Experts of a small language model.
Experts: 16 experts in each of 13 layers, 64 clamped SwiGLU neurons an expert, 2 picks a token, a softmax router.
Below are experts of layer 4 (counted from 0) of a mixture-of-experts language model. Rows are named down (a neuron's output weights, with its number) and show model dimensions 0-127. Each number is 128 + 24 x the weight over its row's rms, rounded and kept within 0 to 255. Numbers have three digits each.
Before each expert's rows: "comes before" lists some tokens at least twice as common just after its tokens as in all text. This comes from a sample of Wikipedia text that the model never trained on. Tokens count by the router's weight.

# expert 1
comes before: " |", " to", ".", "8", "7", "4"
down0:128176136120119118126119164144142125112155171136128123139129121105159103116134103112164090149133114101101161097109151108166108074138102120108093084090099105101143170099102159126132114139142120137148147131123117111154156093110104168115120148124159088132118165107133146126140133107136111120132131126100132161152178110100086114109104069146113155153106139146103099080168143142110090156150
down1:142139131106134114160160161149137107159084114153114075102120120113162117106120125173119114115121149123093103131102131117153121188135097149122094092133149105143141108072091081101127135140134159129122137140137142138147100151145102103127118132138123133139129159076137170095108126183099150144088137132090128139104130133148109108156127142109127128144139113184153169131148114087124134117067

# expert 3
comes before: "-", "|", "a", "i", "k", "en"
down52:146187117113136053148129173114182155093097100117111122139121145134114145145121132108110120196164101133174127127122126133102121125171150148110132145102123092144091145102130139169146152141114155157119100125153193139133111140135129111121155110141127172155149137168123140130145120150150129117149120180150161137135112131136096129116105135094158106121142091122153117128106133157102115145091
down53:131119111116119148097112158130096113146113165102070112139144158142144148150116122101098088074105143132111130092150125148110156121127138130126108137086164095112103137130114120117102155136138083101136092133099162125117137170130111115114081124151080103132148136128158132129102099100167137125126173125150130113146128132153174116107109082095130115075115130074127142139153134074143151162148

# expert 2
comes before: " the", " a", " ", " 0", " been", " first"
down2:156091148199114126144146133116132139139113099101142135118101122148087116109128140159211107123115104132114099128121110147095144132129093136110139127129151155120126168172151121118125134092154153121126061110123120124120167158118150156158130093091103128130109087156114141107101136182117135130155117115138120121142099057117101127089132106122080158123115140104149119155149132136139124148121
down3:106107134078121121141114127125133170154112107107121159102158090147077142165151108139133139124180134107077157097152144135126109173116164131132126098146111124156124129155141108117106153128161138148157055169088143147152130098146099132116162134089167118078132138123113119111140138144146107110080122111108149126146110134134176145148104141114080117120104097131137084141133158124127117136147

# expert 11
comes before: " the", " a", " his", " an", " their", " its"
down2:153110141152104131127148163118114123128154176115117114128094106168144148096137137144077166139143132118144131147109153107147161151193120122106128142078143120158109149117113140135099113127078182154092133106088093120112120144151129171155120103133104174142145110182114119132142100144192138108125130114121151121109147117183138126092133128124149101110112094110119152130150132113111126161161
down3:119152136083112118121112102120116170095114140082104139118112109119096066169173087144138116119135127116094096134173183145111132127150122139086131107128098132161113128146150118123107170132105097096140151128112128122124139122122151145152126068147156156145161093136149127096137135147143173150117127088103179098138123145082159148099109119120122115134138082128135162111126122139140142138082

# expert 0
comes before: "\n", " The", " and", " He", " In", " It"
down2:083127101152110159126119129100133127178148100130160139126121134092173122126142135079096131159128125137136120086122079136107180121103124123101112123105149118139128142169110116150135163129097122106101097066141141139087131151134152136134121096147125170089167108110127093123108149122124100153125101083134087143107130116098132112151097149096169119142162130097124125173100151103103161150131
down3:137135089160075117056134121156128136118101101097150079126138090130129118124161109174145110115111100128073127114151136081133130135121085130106106096139151080125156124081132104120116150109138143113147147121137135133098152102129133177150150102119136130121110165089170149126100139132137112139158098107123162122148173116135137112101157117124124133127173169076117123142089122122125139109129

# expert 7
comes before: "|", "\n", "-", "The", "==", "In"
down2:087135138138197111129146124123122128143167146137146157124110061140122135096111135147127147074131114144139133091126121097154103148113152149134146116125133115074137206139099112104123140065135120147111134137130146152138117107130126130164170113102142104109132183131114161124119128127101128117166159093132123140148121139149140168125136132135130081145106142153133136149167105100119194145126
down3:119138188181128131120115087129129148141092135153149083121152126113124142094125087131124082143114136164122130124113113162135103081136151137097142107135095129090067132082114149162116155175122124147111074156093136128108113135119101152162126129111158140104119143148155165152111171160119147121123108151137141092160122104170131137136114138085109119114116113145119134157142148090154157120107